{"num_hidden_layers": 9, "hidden_size": 384, "n_experts": 24, "experts_per_token": 2, "d_expert": 480, "d_shared_expert": 0, "hidden_act": "mish", "moe_layers": [1, 2, 3, 4, 5, 6, 7, 8], "router_score": "softmax", "normalize_top_k": true, "routed_scale": 1.5, "balance_loss": 0.000755, "balance_bias": true, "router_cosine_scale": 14.0, "init_std_router": 0.012, "lr_router": 0.00036, "vocab_size": 4373, "norm": "layernorm", "norm_eps": 1e-05, "tie_word_embeddings": false, "optimizer": "adamw", "learning_rate": 0.00161, "beta1": 0.9, "beta2": 0.98, "max_grad_norm": 1.0, "batch_tokens": 131072, "max_seq_len": 1024, "train_tokens": 700100000, "max_steps": 5342, "dataset": "wikipedia_en"}
Below are experts of layer 4 (counted from 0) of a mixture-of-experts language model. Rows are named router (the router's row for the expert), up (a neuron's input weights, with its number) and show model dimensions 64-127. Each number is 500 + 40 x the weight over its row's rms, rounded and kept within 0 to 999. Numbers have three digits each.
Before each expert's rows: "comes after" lists some tokens at least twice as common just before its tokens as in all text. This comes from a sample of Wikipedia text that the model never trained on. Tokens count by the router's weight.

# expert 0
comes after: ",", " |", " the", "-", " \"", " ("
router:516525444528446534463476507472502484508458540477521533536532471553608546495506508441463400446520445469546485540493508504470445521456523497477566463501542501521506414462501554508563501476422542
up0:527485489495497507532492500517490428552442535496480464522477568549490521496471480505450419523449504469549505517501471532470521521540503469429544480529537483457491411568498441518570479491486486
up1:478417530498508471464443552501517554507472487528445483522468525591507500484505483447495542474539438519548467555548557437462583498522432508535567578548507538534499484470494442486452488564533492
up2:511577502535568505523521517490536520479486559423483487572499534485511534487494475579541487523490502568452455518518414420504576488587467515534350531475521514441490486518554552466536441583510499
up3:465497542587562468579441546534462540528467505457484484522498489528517473482469490502484530547497492454471488536524542498505436505485530443462564525512548520526457446461515542478517537466577434
up4:432591474486550471470475461462530484509505547506510443519427507463542497483454498548534458508475509487497404496557488482522581493490500561536442508554506539511496485471513565489515473529481526
up5:485475579521486528539501472541557551553443568482536522489446572535512463467509466492511539509489452516478517514533498478446574485527500456582510579479534536484529456521497538498492450646517518
up6:460504529472543467472530504508470487536534488534550485524474526532457530519584498537428457464431602506454509544552463529473498501507540518484465517527445475458493483471498458551487489546549565
up7:507552559518438503431466513517552493564536502471446476502545497493534464523532526441545440482462474510480514511508539464478461564496506526488554504495441480457558519542565493419473447499460531
up8:417517528531551557538553569497524526413579479505482508496506478546493546463493525520481500522562549480552489537568516474488489479461517484571477472539515467525498501501435496476549491469533595
up9:472514494499506531524427459466451495562436544407476578500489542484427457460542493503503525483417538515565514507490511490470497450554586538518501418495482523438516529508500499494469469447480502
up10:487575580541583532447526529453545416513534485520469476488485493502558531484515492403471487534500529510475548514542541480551484502490497436546530455647538483439474469464385566495488470493491522
up11:530482514498532510563525408445561409534453536529489539489487551513439549487468501532509497536463464521466439510479528450547526476514491455509510555433445494494455554549577486457403602502485519
up12:476508442505556550513468528482509459465480479491440522507452476556494490483536478508498402503572577507537555528558534519499513514501497399469551564438547523487485437522481503440484524510484451
up13:484438452479443479526476488512430513511431509455524466535461514580472489452480488503534504485527469449548515523495535499485534451516457519484448482461519454538474438480491516567508531562495453
up14:450473499434523530592480489461487398570520455436498586474518573542432412476451457549450530504501505533548506493534477520497507472508401514497492493450470500500520508494514478473553462501502462
up15:489517445449532502507524497440469527490513571477537524530467506490503547523414481509479517557497506546517440527544493452418513489545487476584501585505578489458480507494474551540529466514506514
up16:510515546516512540503527474496475484516510564513516523506500456509492575465541490442492414570507561485465442515460551495512504505468559457496539554483439544527584437467502462484445524567479515
up17:478544514523497452522448503564510533475448526402510454552519520509459580455484468492539415455518420505523541559541550481487499506475474531430450502468583540494532508521460481446526559582513505
up18:553465497466538496530495534448452435496483500519448428469498532496591482551473467441566488504467540496531512502496467479483458573586460483450488535546466534485497506483514505505560515498537498
up19:434504436512496516477526461459466495451481504506468534568514528468468483524477611553442526514463493510524573544464554424520480531510485516564472501523475426518472525430519531484511465569508529
up20:514566409486606525487558457592537502520512577545478447520487542471515528490478466490479492535450489519405497487535532472487502526514486480516490514551571503452463563537479502484502519539520532
up21:537513403549520547547528468506490492507460492455514461532508557518486504521474501497411438489523470435495490511583484515496463478479483507446520458542509507500565489542566547501562551546457443
up22:442490460445501547514497516498538482549376492466518437550471519481436490490541523484483522475509536505591470553524472463453504452535477457489468477514463533480529471520487487467528471466519487
up23:501507512393500494537500536480425495501517462475531409534503458472447515478529502414548537541429550517464476562569503488494435477552517511435465530474502482502374487453387492529520449525528551
up24:452589492546537451538516513442535496474450507451405471470496576468511564482398444550556455547487523516551439455555475437511567548563507448522453556499555486457581464563540475457503509593519532
up25:529486472589493536475600508524502468490511569541511456504429480477486549475495465462508473565522628487536493499518562465535481549469456485568502512474537579459502528499533485492493563533501555
up26:420474436458485531554585564540473491525489525513473417464544477430517507503512480478429553433537464415577469551501532581427548450484556463490494448552489459526516483551490540521474558477496506
up27:494488467533564483470464506481540420475495499479463410507558451528544502485448437537551460586515537613492506562518516440499501517477478493505458525550522564440491489466501524507482434494503452
up28:534515496484575565469547376499486577506493514495553466479508521441462508542498487543462446574445534518445450489555499533469486520500523503533427531551513500505547565513447510562515519481550584
up29:505473488508538489493424537524497455578442534492482508539507517534479475452458525540455448512563491428476515443481541541533532436506488510500596446585522501531506432561437581555501477499481510
up30:425449562526491458465539558555559426575495505502596513546475568506485485459540569513497526508493495549530481507574506569558483549496479461494526480538475501479522518538550516497476459525487483
up31:508454495491514444503551440573484509520532549420515518548493469513497471533548464444528500535470475508419546513599469434469504524476461453511505532508495524514484416469432501530527467466583478
up32:481509452529555487471500473492492533562476549539560520521454508497484512546557441477458450554480499573449610515535460555526522539557468452468533466475500469509474521498497497411451503441483452
up33:473502447491494451494540501471472540457474542471479539511491504478508489414516519494443479521501492488496524470506472556509498514497546502535516449499460528437504498562555480552480506457526521
up34:421500530503509523522548501522475543526447521489473510464518527570491563472532478472552476453500561532579531488487389480496493516512481499539491554479498564501493454498457515533481478513494466
up35:510576554543434572422484489504465582598514539478608484522475496418511383505490555513517506455532486555583512493517554509517471491517504519416498461584433476508526530524452447485515474488496516
up36:487566445526428574541492504463483458453487500526519420490493499489495547443509522519507513487481497572527512480535544466532456489498475494511475496574500465462521476475384516505431514592520466
up37:541495395539429513492525459467516513459433545443498423513467497457562567579507476446457455551401533525482510512519535527486485566521487514373461458519493463468533557511517513539553458491474516
up38:506521521532487453501477489498542503587484516426533493525352528436425543462510435575474495494541439538523479455590570484431486567458519498473539531442496449490537478595469434475514461582525519
up39:464481469537510539491470429521527458567525546466544489512482498447534494519585506504514439513474531510484513456545487553519432508522502454570530472526488529522492504537456453464512428491479597
up40:534491407485488492475568450467467496507457524412497404479488516514499501499473513495519450546440531464530539490549549484451525502533451412484524552474510440497553467554491458494494400468516522
up41:494520546486493515516492586543576541604451495407491500576514458579532467455476560445494415475526491506432504456581570487512492510463500425437565559481500528438484530480452570507457525491501458
up42:476500447519537537447513477496494523455487498480531491484518523505472557535517511475486481475487523492513502550455518499425494516523526502469491401530469472450482512508546570495459411509496548
up43:474499471521498481467461454552496427530461503524517521546493505476442445521418522490530413551503450562520525426511485535489521488446476499513512539585505525458512492529430520451442560488508507
up44:501548507544513550541533454507549465500469498494509597464511565541522515543498496517446495506479478471457544464502533496488531501504543421525469453422514459533544537609440489506522457562461515
up45:527548588517536464545517498460559482535472462446582468547427518510526514566484494485517446467455498554453545554450529477491526501571542466578491582502475535454526509479504545512521493552572478
up46:455572485511530544539493448481572503445565443518483520492492429466482531512455476453424487499498474525485470475540475466551515466543533512511517499500552487425508483439466510546502452619527471
up47:563558491493512453533504460502472532513593482486544440559465510466521530533522488408497461524495518488492526486470502494487460521537597535448467521421471520476549443475448482507517451439491485
up48:483531510541429468442499445522516541480543533548581526509536469498558568591459434473441412504536463512491511514500552463498541573533539499454488481499578462477525531553442531456484534504520566
up49:496461532483511484536507547492503465508442609445518437511584533564527446505487476452464444521511574536548481459498497478522423476506498480454522498453538494518572527565553521501463455460494464
up50:460530554523595574540551595532543471478537485462532436453495477498509521457442429457628465457518546519506532509514518510531574491527488501533532494588563465487530469454538484498460532410490514
up51:542501486491512568513552504485510480502466530543493482510470552494519480485424523466397486541577558567498478480418511526541461512540491484556398545544490512487455534499407528437503464527515505
up52:500529526495497454506559509542445526553532440548520510512459485403469535551520525476517469515524472568465499564449531451505504375567538503513546464523521468561456523395532513528482544607486493
up53:500543491552422529494510533460615460515451491430543478610543530513481553540515485492579473465411542581492502493411534445520474490519527527448446532474475486458496518477558544524475500517520460
up54:545458516464524511484526504493465487440485549437488490466470540542479545574518496526527508501544400473483435527440498423465530476525429463562457542479479485507508543447477502484496452526501527
up55:490433457554496494532518529519485516483546537555518457402481495549474518496520560525535504523514499525504537522564438402597462530504511508448499503482605488563435501478455578505484502570549440
up56:479510497436581473455496533527562493539492498422481445516495515530494522526512465495465475540495534465518429528481566514483496433515541487523482424530452547478498537539518498542435473563474557
up57:500484490604544575540594566491547569442491505446499489529450549488512552546490417460495497487472561483486451482528494558498471490510481473480482448528479436532482487486579506505456505488539480
up58:475528450547445502513509518528497510437539501509484464471456442486529549562512531446484518519507554561610459504559500470532507590487434497460486448552530486415501481511438465537494529497521402
up59:480435551478469461523551506514498493445588419485472530552440467442546412566503429504480567456525602498540517554457540501526533523524515450448563471507537599512512522466511459569562468488541468
up60:514485512501439429527495546570612542593493424527564452565538502501518455429450506515454569550553503597557561480502391496476614508509509471439509545526490478482421526487482521484455498497505463
up61:442536433473515427508479447486537519520545513416606480474440462476476564549501449454537515536513511473421553463486525502567544565520487540448503500489519463450570560516494462502527489465459522
up62:482489483536497570472531448511530523493456519470439547460484481470500558522432384525505415551515490523499493525497513512569510480509534462527479472511536469456543528537556519507488431496494501
up63:502514489505496505510505506528543454572505464492549495486496518501438509542489499455583564474465522485477537545553479496481529485489477500405529431518430534492521511495512544465392525560512491
up64:523532464538503568509487587509523558526492437446542442528482492510463430492511534476415480491502514465421508537538439463450415491456547444461559483519544523510474498470442438550413516510532470
up65:551520486459468511564497456502489519511444557440518536470610570578442520447506470492498500514473479499520556500570518463528551502511425493451420537472486494473551458532505532492545428545499471
up66:501547454498513452419553517523531480438459489416521468608502578473499548488467491473534568552506478510442457509470571496504449516511453532465519472558482506466506547436484471454504434485492556
up67:496548446577528461512554416555519475510485473473509480564475486489527494474545511544547457524462538563511553521477452488461533532437475455448464530486556476531512531529474512570585577504508510
up68:512418485475426515522533452531492505517456506432438499468583516461473504551505493548530574472496604457505472477460525475522483539524542481483510509460431409449518522484476403474476528512453549
up69:415516465565459544517479491528462500527506502502469560454445459484478452520487495531586452553460462564482487502530468471467441424496481507433563486515516532495503457490589540469468514507451464
up70:506535509547482501537554494490469447437519469487536496499511533494473472530521542516484440491525457499514526500525530488492467543465470426546487495431494522529543550560420535435553493470540486
up71:475535535495459505514590492540589517517475508486493450563457532496558552520436505473495508517519506531452464538589512409486551490520488424543522544481494532514532456518537513553498438522488437
up72:473541548456452470507467482621575478511586524483427523514548474568530441568476491526517512500561488548419524493504493465519465517481506506527520506509590485490520495498499493502514508552506481
up73:467518561467557514530544453493493526484532548536487549498488499534499452524479536565461525487515491471509551532491462420489506547540436560531489463486501482536562501411503418480511508548591517
up74:534576481464433458383552543554546530466537539516601555538525510451509440499527457431489519542545508429515497474505473521533439547467556544498472523536504542487521476524465492476509523482518498
up75:487508594522464501555519542534532485454444548493479573494536534531466456437481447539503517458468435494463531426520556494513487529513521459477498433531485566477466553490508542523586496480517541
up76:414561532532479459546554447480514521529494423393534519445465497501479612550513517518507548450494518475488587614516472505568540470550502483418441513568519523411512495475497504466505493548546521
up77:499508518436455456528499580548624510490558521395512490566492546522460503434431409484548528465506540508489567471473507484499412510540454441523550494474491464482491484479452466483468435470528540
up78:495531494447581474528499454487478510490446495483510509513507514482479476474491558501507474541485428496474524589511525432470429477559503472522482453397433486518480483489534519510547465520469546
up79:525510534574469490478534531550492457518488481496458509462519519532500481510546546513482465489500507483557448569469523494497525486465477491534535495571444510491447436451541493469481503539490519
up80:512491466414494482637493507464495510414541530496523507478464501547497412447528478549517448448547477501534493454432531486484538507455483492491491434547448478536536448471510501500522484469544508
up81:497506504441442503500596538489480563514400476482571528504468496508557543505522496459456466466476488466488446545561478490496467491553468475505507531417497610472485529545490517464553567552506498
up82:493538520530554472515471537503473535514539448472501511534525460541449562572538520529512551515559615498557527463470541514443508513481531495478531551533548504496554517462521460491547500484498432
up83:473524449539528484514527473450507530461464532475529526522474511492476496516475528504444434457422454529465571452556440458481451426591437513515495442506513446535502492523440389535538453530486494
up84:483463515555493483439542499438491479593442490435499489461487555541489525498522469499553497531577454488487523460527571528436438493521423547446490464508556415494518535508505448488549494525491479
up85:485551525562431518497466461562594546549465533531505452481440578507505561461537482522482447506530444561529569515543460443576440463481529406506487455513537479550461554579417465523555486490496455
up86:503593483492537585507495517482488501473439469423557480496465527477491511494495511524480430467457595499529487515478518529458418442560497462531505472463598487515442486488483523495501530528467523
up87:514504543455538574562561542551515477485575506538548488514492476527469464512527477514475521465460508444533454542475481458503508510499563439496497535554513482483514538503517543423476484483529555
up88:527542474575489573527637482500487552440511475535470455484485520501502510521492465503473530494548613503433465504526442466509517409500467456525504500551515522519531525512543477481490502546530442
up89:458508488475469513551457529524499475557480537480528453534511504438538511477540513481495504543440497542525562465461551526510541451495520484550514481437529484558421471585401490511467527462579543
up90:517485459404489455460544480455564470538431547454494487605529582520524427465524510510474504474515502538575545541527480478453510538486459477488462556529461438449474522519416562496420420458527506
up91:482473464466525553454457457461528498436452517480520445598478486580507541531575429496509431492521499510538528490451536385512489518539584497513471502545520487436451596522535531519457460533509471
up92:398537499495489474528417453491465525514490534504523504506511467545445558562486592472491533505578450493432512565471495465491534452487531480496496542520471464505483459483475518549524454468477506
up93:528532482498465445525494511469487533554468486472463477500538505483471457522486570483501412494486521550570440526484506534500551553483451561484587488469481506490448501465475503532436488421525517
up94:456476479515501593448566433518452480536487521459493477500490577405492548507525454577547464494382573570568479505581470511455404493544572536487539436485529512514553541472501516545507505488488501